Experts of a small language model.
Size: 10 layers, width 256, vocabulary 16384, 50.2M parameters.
Experts: 16 experts in each of 5 layers, 448 squared ReLU neurons an expert, a softmax router.
Training: a variant of Adam for the experts, 369M tokens, 5628 steps.
Below are experts of layer 5 (counted from 0) of a mixture-of-experts language model. Rows are named router (the router's row for the expert), up (a neuron's input weights, with its number) and show model dimensions 0-255. Each number is 500 + 50 x the weight over its row's rms, rounded and kept within 0 to 999. Numbers have three digits each.
After each expert's rows: "comes after" lists some tokens at least twice as common just before its tokens as in all text. This comes from a sample of Wikipedia text that the model never trained on. Tokens count by the router's weight.

# expert 1
router:565423498558456545488549511476433471597434456587500511466536529472537432482440525474518458559560480552484528548667531565501523601464472519454516530561432498416633540483532493582539545459507498430524455510559424493550475443404519471545591463531517385450440501539545450473405481533567438555434457466401502635497523568547497542526558517443576512484535518469489502514510438487494567489558478486477453524477461507454496509491508477573528539455536490487428448449459516525529475486509396510496533498477463498454561535489600520533480541487552443554467444481521579490447563517546542458520495451577560560530483510444419608453463421456482579499468446445425378528557539510449568587610486403456527450453418471555514512436481569511541481446451538469425518414442537518505464502587516
up0:501459536723451440550497566418483511461475509504435439547501466510447442474531526428460520514551568431485447502505502484523513504508564465465470498539471435520448459553549539473515425391562507537488520563560482473459478400529545432577446463495441610488463565488451471505509485420432512502534489413501543505432555459538458500576490543518454576519550522569469459458468517522516438533519545516646613550441548540582534532361532462515448532472427539436494520477615445465544534482539508490550487447450449550492464469595431564484532514403423576467530444561410591421511524507488494496580499442444567425457432531441460527478496472560467486480526464516453592550530450466424430533516529513493495457491481492469463449511460385570495531473591425453495532464479546502552450503507544
up1:491529521530570570622467423448576602499407538461586578456512462570526547429511558562567617518511529503525503517461584488445547535507549459575486536497454441440510473513514427527542443534512534449469517535527546511467471445620425592505452523507526546400589561506517470460555500449524524508501478488513498564414528489451505466457528523599536538503504417476563516508499441529551511537490529412504460474567473517487449578495492551590436595481421582588421529589488448584493536535503520519460572549532525566459573475478499541421474446564500482556423489441503422531501373564470417562476422511491504528489543535491650518447463483505402543547523495472525496529465453497504455547417441475455449460466545501555574525536558401526508526572502496536451570513548515583496474558402456
up2:503559537543493512556401501511575497509503487548486561464565502484543548543627479520530413519485526648493457547518506502470484486451463598452492503519422513445520488542462498531474497480551511471577560607532458462560429541546450535505547549544429578358580523439510432440527499553572476501487492466485591457484462524490457439461555478518520526530585538479537526447518500655447430485474452494415529484495476517612434498451483433516317515594365454484503402535486534535550428484567547522480475490502509463413460511442530596517444490511486488489436499485458506504467477518491552541523481543506527581402539578547527464476480568539499470554480562454481541513465483602466476517387556509484494501519594443522516381470501423493459525500592479537569528496477484534613544469525562
up3:602525601490583435405410513487580545432561483560624547474543552431518457470502557442536609478509466496563474534579491445478497397503540507501591482431483461455455527544561582506523528538556519535454567497584470539435512523512458572496526481500597553528482541581436569502483481506571486476554482459480469390504503437508529542522424491432469527443555534526473536519505481559601523502500484587502540452420531508524425400582483519585397503533602474578579449576528404461610442450522507473479459466502494470465597485508489593438552555476479484477473552466496502440476489525495501493498505566560503428545580554545493431392496464552429511487537492460508570508578462501547470466592544557526469461466455494471457519440583459480467575462452488507423553558583455484515456441522575
up4:460545559565559491476499559397443478459467441431429464491511583535557539528531489494427473566493551540540558470534463470488526579470535527494550526506547573567484519565542519508541500567501492509534500502573442504484453462530561440450558471533624674436443474506493580466514485520508490469527480406537520508514486526532478522520529486435513536488496443418537532474469492491497517531488493393447657458527491492518493539388446539505433473522522521451524522467534492492431531484550544466470538488563539474650535460432423437555593524385509564461556447531473487480521409657467577560614454405596460417496502532485601510476525431419439458442542513582505505427552409478504520453492509473573492539580525497419497516496600487518485509475509577499545491492407478402524498478510524
up5:482528531496508422462594509467469489540478492511444537426539477445515508477499533561563518467443477475624440403377554506487461491517472543575529531382575487543402472513479527445524518464454413504466515501499517525526470577463512421479604552448510565571499521503522494521448578519583501476512526556479424510504489612537539474521435489496451436501544531421455509586496461496474561564518515395504530489499542526515546527533447506531490476464591646606459453496537509481584482536541486501543472429417479474479451483348459508492488519432415530501535437540544456489507429449501521425602478521436532520520501377485475459457419633413543594505543583537466430458494446599571482513413483544530419389454489525492511459480516466516447574495451517475536555532507501592507589535460493
comes after: " |", " as", "\n\n", "8", "–", "\n"

# expert 4
router:558459522492539491490452556464544507542416476473506534427480444525490447506426528437502439497514568596458563565505435427513529545435474560511457512446488564445451472457576475557520563503419481400466511541525461507529486543497599406481509549571446586458556538461434503495540513453479445408496419486469552597483496471423458423471484528574583542510534465503511490435465478545562469580533388431538478429459523515469453509464502523530585514563521554508531442496541522491462533413475387496547395395433553436483455390584552557574456526542475569506497446455497601500557558531472498558523518469493428442480436512480556449444522456485418578478472487535469518494550581501558431607562536468565406466526584530545468456493539410530547497627473496513568495524512442597442453471451500
up0:567550470486405509496513416441442493445436479588454454429577498398524468487535530542539492510452532480506514549513464442582625553548506512492517455553486425554521552484514559579540428454432389504486478513433527565421498548520420525479449517454548410527565595471472543455478484397533470522509512493504446500516421586517541463470475528489481522558452524356509526471539500548501542518466450553477492470476546419438545505400469515515495524464409569483509514459488464488459409471464407489525553509480564425466554555447488515542501482586570528483518471487493548468617494586480435442593413506444414548559560539488391527557444473520491509463542520480523535495461561528485618550518444461445515560467508466459439442529539442484546443567508539551523543558481466374514504538509680
up1:567465484480537424508486497525489441511506583543510449457561456506558473378523514482579516506397510501469524466514431495515555549466578477444570442503511459538387465443474491573490382465490425536500505416557524524483508441455566486461601510533529511451571548447455553399541423481459565463518470549529532566550525484525589448521468453495468553541542589424529458616529376514466419527393474519491530507508437392459589464485536499554423527441477508523468440511521470464474527478538456460436433507614469472529521467457474503468498510428502519505479498485501482507569477488542376462437454412497433443542451554473497551432416466449489547517535484462579531485449378461465531494588466530447459542369543469454518521499574372584487448530552539550429556567493520442449511419498492
up2:545547505487498501448456511519593511473562609520463601422544488491471469508539446560470482516482511506519538529462566480517482441453485546496499487483527592593445528403499463546525347501547463533515464464462473519481458437513521545476429550459573511531524579555460501497481479488479601503483527500600479499478469537467528429608569524493533483533582484508577641412515510520498416500485451557513552479460520501514577480459496482592494565585480514561494450513481452511457573568501441538582526480535432562592583556442519552447494450611478497459390484529458488556497510546502499353577478444509398469444434525469445506483440535393599550407502509526458408393525444438588416517499543599461424481439484478532513550552529427531510535557475574540573519512479459466479462547512491
up3:447473375514466434540480424470554514526449415431413471493545435509460489458561507571449518507535538470493451493403521604505466566487546455548493484497454396543472491383421476417518520478419472486517458488504453516589442513432553529473488546469453425492422546617423480517478429409498493500483553443518392540518513547461560498548493605550509442581519387470521561480410509375494511512553536467520522542566553443490496511547529522443498445452642550417485468467542539537535437500544451534505576469569476525534461554463513478500520502477498503416511619446468455526411563511446515533494566488468550533475460406488507552501524528585481481497479475518425480486512461507491548510479366590542469498454514439522495488492510506494434453455501429460482493405539524509521503473299515
up4:545479515521501574533569457469542572548424494460505459534428539489440519416515544454463587469472436550522503460552503489572530574533591472514552474470495533503450438497501546514419543517420422515427416568423468493460472487428526505535581531499540520428452490475512498576573488496428485414573573515476469488457476492452517431561456452537513448490436523476631524514493459546613482475472489468523532569404445423479445525496571537496488454488563527524496514482496502537520381505541560363511462390567449519396479372508440502494515543520438523510468485500490562572506491519437600525461513556528516439511493571493447539384524512516463484541422470356451520533491500571437438592528566476575466393439549591551488569435423493548465491502508536498491451609492510480571464455548438
up5:453529539538551485507417466489453533492501467640538489423472514527513474426519563485467502515494505461571553502573511534478539559476526469566494516412387522558383508486491502474552557430467568552462573454489552513509558499527529494505523407475461436464526439495527490524470531554518585491421452559584484519570449515522437558451527532586519525552549531561564481548480493616536529532530624538520513572569544491474448602461419483494454617514541461570479454524516527428546520510538521531492487486559540468410498480537487537484514464570520514515530504525513511437446333549542539522528460462574511542477608545486560547589507539529551557502462474518474532477526535463380395598397517439533450397546527432501455473487435496473553357523534477512483511425537479559556568454417398
comes after: " ", "2", "1", "3", "4", "5"

# expert 10
router:458449418437575547508444480480521636465558474529493529530509505534518553598411517587573580536382528471513506426449550511624456513531624512439517452552493530428380446385536481411441542550567552477450531460503562490509507492513487578516434523497450596512495598522488497550543440453555503506503420485489495562460543446546447537486470468540492434506619507521546532564429497495417538535462509587501504501529602559473470472463433586433465492578472558432525534388429532545548554484517559568491492499577494539433536481498453519468476507395487558573483532502521438478531512481517475520546493466493559388565538479495467525490517479517495512496455471486429535561465555564503518440461502490557559460445425451450457448437486404472479437565569464436471407539507434503387472483537505
up0:535451465563478486514491481532553421505564543545384508410418373471464514529485484456504470503575462540565506413534446565528556519523500501400504626510485603570483507483432497496513425446457540536544454526596513522573549454489472527516482490441462531501415465451551584437455555387500530526510486526484501358453406566567496519457492501523452554565536488482537576373434501507571469515536494490477545495606500485472507548508554452417472568478536403514515487494548479449469536437434487417511492541524427487424421501560474483461458476508465444481446559484451524445548489502485486486481582499610520464500509671539438488552452460516550593408457582500515530457515552436521484474521484524433503570434582511601427458540450440485503511498596519551487543519478513475608465516446496
up1:561527544540528458461460475385475532474538594630464547468476550515410544461442492459534506410503451370548505559497411472472504449500466433488462492441453482467462468536577490514641452501509469518503462453505518518467547520525426591532481487464551525486536490593539525472565496493467535557510510484434515425507484485399581511576432456521483486514387553576480513479527475467439488486466552546477524499516490443515554491514520546468384433500528432522434523579516507520508537480541470422476468485504622476504605546569446591502513451525655508533503574532502556519468481598376433431476517419457460455495412521459461566544465550510502550428484565430559450475476448509498436525481483535533505596452510475605438508553549521406527510515516458494414524513479503574480407518362546
up2:462500584592446476478458436489494586512470450480402480504454416538432426519519496571348535542458465442418485631499569493534556562523518502568545384481478497459402514448532423537446513531463551496443488489529490491545470434548436433467609489463463443477545460542426422546547442587457498486522528515461417541602436513479534453508394491460582525552465519412561438496477495597513537511539532438479490601452430479458484548565510508579487549508482512493435516501553560437526504572437460489563480476530488534435581563456511478427390507537527432458485601407501444554531517570487479519553479501460520558419514476482500453474447483490477546521481595498493508537516463570491447485647559457528512527512515476502528442491581423513505468539580479528486508370503509470555573501438501
up3:514530559497527443491475539524466542490419452534537504491526496503462511344503575435469469526545456440487495501489475522543587441489537470466513417566555536569479414532552438449520476512480449536472488506514585489400450512590508537462510492510518470525523406469505497465463444558450562517539588559530411516508518508504487506521389519439481577490446624479500486501518551494411513429444526503475514492464459432572492465464558495457438510463458459540604504576494509518417483506440439547455463496571455453364502479508405546520555452561601470508383614515438468485505477508502474509452520455549448500503449446480489441560497449537473524476411408411529464535571488560404477594545460535446505545389434630477542445557499571593521407531523517468465497618457540452459504404500562
up4:504549578490377468497478528436477423447449517587493487508521452533406516548544560504609530578474422485475406480491495537490516578439512529467462552487442575500525513598430430485540510537385565488465564434480483484517499556562492486437496529394530500418465531549528495531438496444483496489525550483515408495451508549562412490518444507462470484500500408469625420442531533547524430531431487495528562443347510485533420545494478537468511539502521472600459502550492505557533486592540496508545479536569490445555570551513451522458403476455625478446577546521507473476584450446497486479493506494531509501508443461573502504512547466376487527445596516512494479542539528496486425553427452470405501626502454418485442528533580554464420450548581490570484500394497629525495494494467516
up5:459517503497561497617492534578469554534424534435553536475490569529547544499572491572527519614477485583466428496489507454513524477471469562587477482514552537479522567519490528523518582517578507606540469497573520584550553477570478501515492432487499482408433463497533474592507510472484514508447575457534626567498500496475556477427551529415485490585423537484542502434455405538455416539527409491455548587535457463491513510467536487441532505493533563481493461501475564474556457531526451471474549470612638550502480503471444535507507471513438498502549483553588572559495528490480415455480480475483480483488558449513480590442566541433547497412546458592425478563435521515493620452522580524517577557555588571496531468560438407603454539499407520474547596452474534588504578406505458
comes after: ",", " and", " to", " it", " It", " well"

# expert 0
router:480484470437495507526455489492564517488542547422534577452488589468487487522530560508453486497455462410482469440486476434514482509567506436438444531532385397544499469456439512480448558471643453533410524535568549537545474565546555465448519542455486492593407571546507494471488503488420412499487577440539523476448501436543564450491522508498541449523473556528583525413544548527415489513539521402447536552508510537406521470482596439563528514458501477528490482488422488553589544537475579500513564405504613429398438402458452452520519429531488434458519458525465476516414549441612504517554469522579485507454529586510533469571514532412447442530574502597552465534609543460552518489514502513526486497594613485495512413595470470637550560542459513483500517517487506442507503455494502
up0:517529560527426409554448562496564499493509329459534460540433470469508418560474456435563527559510589585405547507502546523549542516551592449621438481563527514437536483557461521476549474499548487502523478420481518502434509552512526507561509580521555549444443465480472531521444573455579507512550468563462476535430517548528592503543424570524549580486575480401517424513491458540482594503493587491499627553505496475506510506521507436554449474509434526538453523469489485457513590588573507434458546527490512472441569521523500541568591431454562511500524508479476459508606505595514471517487576520442510506531433521617486550495502484566454546551552435473477558452486460533465524506474551494509501472489557571562385562527492404413465471486531581492383461526438448556518540397436457
up1:527480459537470470437533434484487523529470528534453482622560599500528488475370540528460493522489503448446483462502607497411436503490544579618494535348504498523512463502477540513505490548538472532471502542525408545513578431555585532451528437488530444436480500526494426483458483603506524546514521478539465494524404479505518551498524434516532564469541546497579502499542484509509518486432492404446494465457502493526472624550510559531450446490622518489517577520559435455438486536550548557500503555528469420525578451445471466455483481580451572594415466495520429556522442443475529462493554459406485443502430423431524431532429506503471495469528542467475459524441501565415471543597543580629513426525471476498466455476654493497407489596457545590542541544487452550468530492577566
up2:516469530524506493491503473484549395565449404431439386493492461509428533513515515485520518501446585590415424400579494535508510495525523525497584462466436463583518547467494518520510498593505521523509499547540495549578459518478543444472527486548469573387493439497558535485427515558459491461492504454511507397419467588488529476498510509580493511482453518473586549496443442501538503513565506529476525535467439435513526455500513538486510420421442498471488445472543475502487462500540577470440511366562504395484539417501494508470518521393520494427442434468430539589524422479520412504522416416516409427472556525460429533485533566476433527518446504507527542575506401482565482485505493554479515380439443488452400470507524557403476400444614396477468579501494486428627537403471520
up3:502527638478403442520435459509414467437491536493507433358476458527455482425550509504495492620463532483500478452467584493572586514483582381487504504490505509528377452473485545517536623581482429519481526447609552462568471446520457498495486410478509516533551482549585606520486479451480499473520425448371484535512484606473545455423442456447510487496465594457472453424514409421502478446466486500491477595452432430576553457515562522452446484477546516421491523577451559497447487593514446399491487477552563458478496482512478567505451506558526447542514500591485496591508523477489512464551472526470425526485529530468455447513550534449536596483460515523459473492492457460543426545597472480516531535488570549487536488465488510500513479512574495492515452518464552599449482482526674
up4:477526550521422534478452430460479444480513472471548552507390515514499582523603473543486562486536502488500436461510593531528462537485611505502577508543542560492447488524421484501462614389492517573506528517552511501542537530545495580545515427458461505445576523441430535476456511478468525398547511565478459524495457486489531478493461414478398493505664602436559401449473546413516493505405443561501519544484440510560441513441555496485512526466485578477596511553503447425393449526483542447442489443523573419491443465529564431466481552455480485469522480522486549580579526440481552553542649527506450493474414512489431482508494431446474480508425467458529521537510550464456435465540547527597506488512569550493506502491537421451499465469543410658461473465436519490577607490526513
up5:580426508508498463482476501501457556493521435637568565551510486565438478481571533437524610494466521466465475532502519511521462536487496581561495467475505518451470474447573600534484552542444467445460509508492488455355493511551540444549511487534607528484606561507568571494543428530520451502587466397489525557467431508514513492425481549493577430445405491495560503531483458399509478534522514486560474488522401547486513461464545437530500564474555531545478509507582532534536493446481530528424420412566554498508546505568498539512509445570553490521489457549545490470525465508496397491483526498398539516562573469511492417507524552566533642559603499442495581437475538548423491573487498459498494449491427517454481488473563531329551490588455559470566371593489510496417527447497440
comes after: "0", "1", "2", "9", "8", "7"

# expert 8
router:525522506462523563555531568467482496476414478495473563525557410620410423581449550519503483496522520520428477565545445535486498566471591550560531467538538446476549592497437466477523545566566475484455478521482471449494550446484511523445490472468547547468535468465438558554512588426487503573587538504534487536619525450386616477526582457518462553457472424456459502561518580468459486569583452501490563484508567405555545586496465491378588434501509425536532502410510492439459539502466517598505484494514529396402483579497523458383478535457496546435385568517481526494570475546478439474518476520485493491550518427586540552496494462464445569448514487536609452499518504544480607441423484517527455477551463480584478478466525441509544522502438553475640565498493465492466479467428476
up0:454460455488461581538568351509537615493432472519437417555536472490482518503524458438460501524447500510501534508471530503515503514527581593556512563543423385513467531496496443550501423561521552504444572444459439534461478448450499465550554459511480612529518472495483459537514470510474444539494559555506524516585518491488464353631565502473554479467578503426472489534447537494520458470466489395504593460512385584489544438455483392384510531586488419509493569561553447496516486462518430482492456476439558460450529491511467422462503505539410531608437505479555547421418478460518406427492580456471553597464434529535555571439481522407536466561512479478498481471426507516513490563495545538465416501459510465521538505424447402581539518493485482466496553586510433557485522428531505
up1:576473575527507457545436487485486545525436566511451416562484502529435510350462536541523561455497443474534516443452580513509524466531544536496518489531456415508520476527504515460490476539537481531470463545437525504474471551522501481421567486530549512530517565414504548538486398511424532553456439563486545465503503522528517450517434534549479394450495600455538507522520455443529434515435423500587460534573436367654604416486452552495410522524525551521401426497471544456535449503505456486451435484686524444510437445401435541455490497429508445518449477478468437467544462466464418467490534476442458384534453434521464581453550527432454601563531482467455472450443546527474480486517549597543491527516434524390479527576486512482437492584451433548470532554493529482449511497490466
up2:440438514517446458512440518532529467494468423504530570520528518491453438515448483472460462466510507533579370454451533475493443526575490551523474542516547546430495533551489534464453578581531576536447516432495473475528534453537453419387416458526495500492503480509536380548456622470446513476565435507573436478464504508496497490571486441460405475450562583500556374445515545481464489561368506409586509528500543465528456532528510469438460456373454473465497600482537549489478459521589534511539451488446482456529486464484410540523616497403488518501551445621489495508503523428471557507468593459514470577533471471447502448534524462480498523580509475400519528519538530454445555519408538450491439440450461585436467502520495567449426464608509520493560411552524566506574526507612579
up3:459463508485468466445489529438535458531522455410478555474457422477570467518491480572545483516476496474479541480575548335417469502494492488511514511564461367457522447613505448397573514475535585497456480553472470487524528527494453503522565525438459525476495603591485553555515519408474468488505614499472432518570495460477441509588520524507422493553517519506503453509428506491573410533412402495450587540495543502442526441455553475460486503506484449491536522560579497503459436497470423495516550499480546521551495495494504460448404532486529418553474568451480582528481497603586488518594525578543497587488420575464480499415404499510536560434449572525533570433526558421494477524562540455566546494485452574596394507537525571436416436453482518537472520537473461439567503569373520
up4:492413554568611492456453556517480533411497537507549514548450589553500526549503451491562432528484513582539557455512509477473445610558495412567511517436503473484502524500388543410440502481532441427537482450503497456558536446462515484489503493447626475454526496555437501540499597458373543456535572522477519367413483573471447519553593485525539431503505551455480433474467524540521386563526522487458499511512489441551504453507527525493541472527505528486543457451450463560512455548534457407477405385493506558511518470456493603403571503432547454453514480523514475570427504570523481565435519581451428433469514537532486432449502474506482524487401526439514483524474527481546479469509503508637539493528596520411428567467451476502481469486534507481482370433432600474568418502531420
up5:447458524500512510517516527503437513534496513568471489437470486446491485492530471500452480468512507453560413405483525497550507530436544519599495510431502511479507427532496553536543556624491473525478532483521616447518427462565454528502514476520461537453516568464476534595455421548490552440557544483381510498449487624559510451583534510579566465534522596507549467477486460531624443483458471480599451459505480466594493483400447533432468510493415554560411471406516491468526340482452566523447474497522576519448486509506449447457541514469584488530498505513497416487498445596474514508551520557482545508400410478583449491452564492491409468520551540451522532497539379492465483494531650558554446466481520504439476454477508554453482516581471583630413569566471483465446439445546489
comes after: " ", " |", " on", " January", ":", " June"

# expert 3
router:570478418516538517534476444554501518534496498458462534550478471439496411540488560459497453415499458462579489390628502550418477419466461422486578546511427580509504526533524472564419515421478512433460601608407559525486524478520501525486482532483489454461578557560436517484450465461473547546490498475598535514474425489485478513587428451528545500483591459472503456581539537541415552400364526570484525534485464531467508550499537413541446462487467516509458562473559452481479459471574499461420474538438493442504514471500523552484492422411367461523415474536537425525567489446487472556489533588465434526449622425525543493515426458493494554518501473432523470490532555495529516530505405449550474593554599442501524498610553416460472512438494487473560511595455459469533599529477537
up0:451413550599499416490532465451507556511460491595574510543533465504518467457495454509503548547534565542507417525452435562571524490496579446551520464589517506479488473432538595551545465598536538497469520501553447516527513485550545544511601485475562547538483535449510460564509436556458457539527528395575500484557549452566331488557507504508465499484540510479555449436501504422470536535532581465413533417509462507433482490501485605418499591431461480529400497458559538564538473542584522459507514490469540388511564404389422554423509501468540500554412509433536433498537504518558585513488576504443483512426495433516540471485483543456482476443570616495538513618475506545516523468512571491567442431520453514461512492469472564496481492464531512486477522584384473537515485337486464
up1:572478577507452552404507485497590511548438486502557529486477480495493494489459473423479492515497454443543555470480480496512558483428497472495500504517474470437427422536529412544406602541513491414394454549469510485405552508582499526590521455483484505490533526568373526451472530530486499582462580500430494451435422399458439480584437483518509585484495421525650524489579494525532502505486457521440526556450559545433457563414473585544569571444478561530510499463509526490544464457542392537464493497563474595586482381519522530565620469477541432519465479515496447540516500472501488428453414624453611510426508504460472513530464606525504541501570586483420528527485537474517500564506550579476511454444472452513598501539519472509463463602479506488596536569573532546461506503492520
up2:478441488492544527452446475378536562539557590602525555460496551550482509440481475503560529534518498544482641522472596513555610507486572589532560472453491520488520534485505462427500481431487455541485507451506421485415502417424557508530463451398507564524595510446478418480588495477497518439435529490598622415481583461486573542576554505473424524515426493516570427467465431521491553494455496461580563458494480480521578492477410491526495461539411522536531474501509404466520534516488453433544456513496517493572533529497554539456563500499487560462480562454526544528468443473479510454529401447545538445554568520418470583539413548563411512487512513446443511471574444402420482544485489448527464478429499544490490612465524458404522481550473436510526561377484505517409447562494439
up3:527463518515490585532553506525543484577504485542373494623407486586574527530498417539499495506549518573397424491490450527559538500410590459492484473522431522452443548506545452455496508533432461525410467478471490560567489551537565409432460485502506516363476489513431428556447391554427460463492518519487440425535360461509438507622578591542533423507552491519441426533444460507542524501468569517587501537476480464554548465572466616463540488520484445527440538567573475512562474477542519525491539512554572427491471422418439414449515525490464561485527488436502536548481495465577546509482599401477509482472435492497539509436453496600427462563433489520459463455495504505545432499550503403485441479409529509565500497454503529456441470454516435566528459461510516510581502499527451
up4:558444487501523491521513599538477517505488493495520532547456576586488536486518511591474473577546460503464566458487495451538483513426490513470492503427452522490532479490421584545500503459522516479447469398497467476355533517446459442505455461463491524509418511509508540610488518445453484454594454517460491530454438532488546563480485505396425431492591430522529470558504455499484465503552476340543543488539534479466369521524506535463481531436549470486560473607506508440465667525534455443544510438447488527577468486437497537468520515506472470522420508405505578544460518445549510465486568422493441414474512544471493492526435512434480436504402523474436586473547446486538417460663564447503466436416389471480449515405560505526481527448529480545499331467496469549506535485426484
up5:528506566556447412542446457513533474425458478512515524480658602525609523533556548592510512514518487507600504531532512579467535558572566529479549538461560334532524576601478487574417614485473539542480517443536450486572458500445583492425482452498542483506517496521518544531545504562482462452514486605422441576539534582483528487540496508529509388411487442529578515426453467396514483482523493542484488498453454457490455459515473471531473484510494515427583521541485442545481441493551514487532570420547496504482534556553499417491550443499552483501565446538617517403481512479463545471496549572571474589511516462538479468449501604509364534471530468501441470461524485547517573509523448419557487548443448543588478477515389501484551498468500485592518559546394541542564510465537486
comes after: " the", " a", "-", " The", " his", "'s"

# expert 14
router:457508510511481549442519530456474510502439370482482393528594460473507630473559446434487552527473517446453485447418592500407479521404466477573501465505583521481502475470428441506560481513476506496546525396502407450421516396426491555449515530427518510473552604465458549518428505448507499452617518542463464483435440503588504495447514469543450548478553468466482464394488511565584518658465511540447531506461530470474569450470452491506443517548455587540557447564565461472558537511514471480486504579514492473453438469524558460520455411533579409598402492483484549418390467503584495480533522517478533465550441518564444489420477506453500462596573493543454545551490460507504427430549516411502484503542518538487532491474462496528504523493529458497471531513442533453505642464542612
up0:474483519495560485527460508322468451458519526490597482382564645423482497439533443557497425479530387461583523488462590512456463465520532477567528515555454477553491574442494486436481469536607443547469433525473468458449511379540523522567383534531497535492520493396594562587483435501509489492437513534484470421532473564440476508557426528449522491518517444475494431517499518579484495492499500526490503561430516469491538476461435481510503551503454458480457420494550453390447546515453449488511511473482397567542476456574555507441549514481464541531508549541494478502569518501498545501575537468581472472423544527540486584511488452568601518498467463463371527552408477457493509449496443514537463567480537501550451486496589436429407517500400508475373423605546558478515470528494530
up1:505557578526451523535467483425561519524454611468493511442535479464467514500478446504464478517550519461557478498468475545474499472500569471432513465513448501484455602547507478485484626512467442549493518459464592538614382448492544513507491540539461446418511408518500424548529511432491479401559486498495404537525476547433503486542501513542476464475553596607480407454410466535497426386480586462465442538471462414605433522529509436526504484529433568441501446517391561554483465514395431488437488505530520435476512552524516469512487448383485541385598587462410476591517538438521424585482513548538475571407498470493517428494574422516566514449457506455558537538503496570541532538439447581493510590466522510467493442472440491519493400580556498486498513467467559491530470404494459
up2:493554519496459499477514535470486412396523495492523488502414482551523521492443619504520492564472504472499502614528535479490518538532524489550501526530517456520369522615492485553526453571411489465490552485455446449456402493511410550581493469363399457497539551590435491477566511507534478405553464517434563442505426485480371532501504502497495533521528562487491511441456446605507525508453417463498538473596556536515509534452543391531462495487567496488471450517517525491535560532545489550525503512494622524459472523513452417494445433546603503506547465408498496558505498635471412476581482444522454483531516443578528426486480466448446526540399450491451538465523492399367438545579514430410499488538512499552497503538475520449513435483581405529544509395526456536443559578483516
up3:528438533459453503471502499388514505477532463507516462572454538562570509525456544539485456565457520517525526488522563537475535541466526431467528474517549425503444505514483530459436619461488507471459490389471503513495420558512636543530532533411495452505603510564365470567568451477493543507562490466555523529559458442421574489532375446424453501523537438474518500522505548636546518543478506530546429388429449557460453464435551458522528426423529474590517482511533579496529517523484484433519484469537512526457499535492498576488479479593536510445482549422498468516607543526500541557572489491505480499425591467560477600533516495566489458423386510568439479453386545553521528500580508459450514554510413507467524441572480508506441448524578522491437514470381535405548581407456543
up4:509526564431509488558476520501518500482479500472600531627451443501543501596481473440559505567453507527485467430555400476511512459517482491374468399507576526432520476498535553531453560536504488558493449479492468547508553506544440439471528437533565529464529553449531508515508514494437452500424497532520600484496527447453499457454491523509514589452515572588461496534386596590500458469542499543548583507547506486516401554604488566476478563446546508449507583460592538458477459519550530503540511475434500432507510414485431449557529363442397542550539520479591593463496514468510469536478490509495581452504485568487592491424530391526443500553420402359474541535520644506453588548483519517499489487570512534626488490549474491542597475504498451548529497524524498453542431528484443
up5:502489562505480453467535462533528526444443436622577597493545476477493487483574484496459452508574497507561424595486476497509512491474501418501523494460518519439521459443530465507642480510532532496484517488594524458476518594504520476511390442507481502559499492484480472527541563441494411460524475594602367493428574554461542465438512588542361532494507574477544458559512556504510508516600496535465516520411358383506486515436573453473473473455487495441511584393593422423594477538451573470469512500490495425484557550591567471529526529577507462530448507549544455500526478457484574472429458551489453444554620466472486461498560549493553485469411547556441567504551558515479440492504546511573486483480489493510502560605543487455519501491522426480364478519579517563496507542500487
comes after: " of", " in", ".", " to", " for", " with"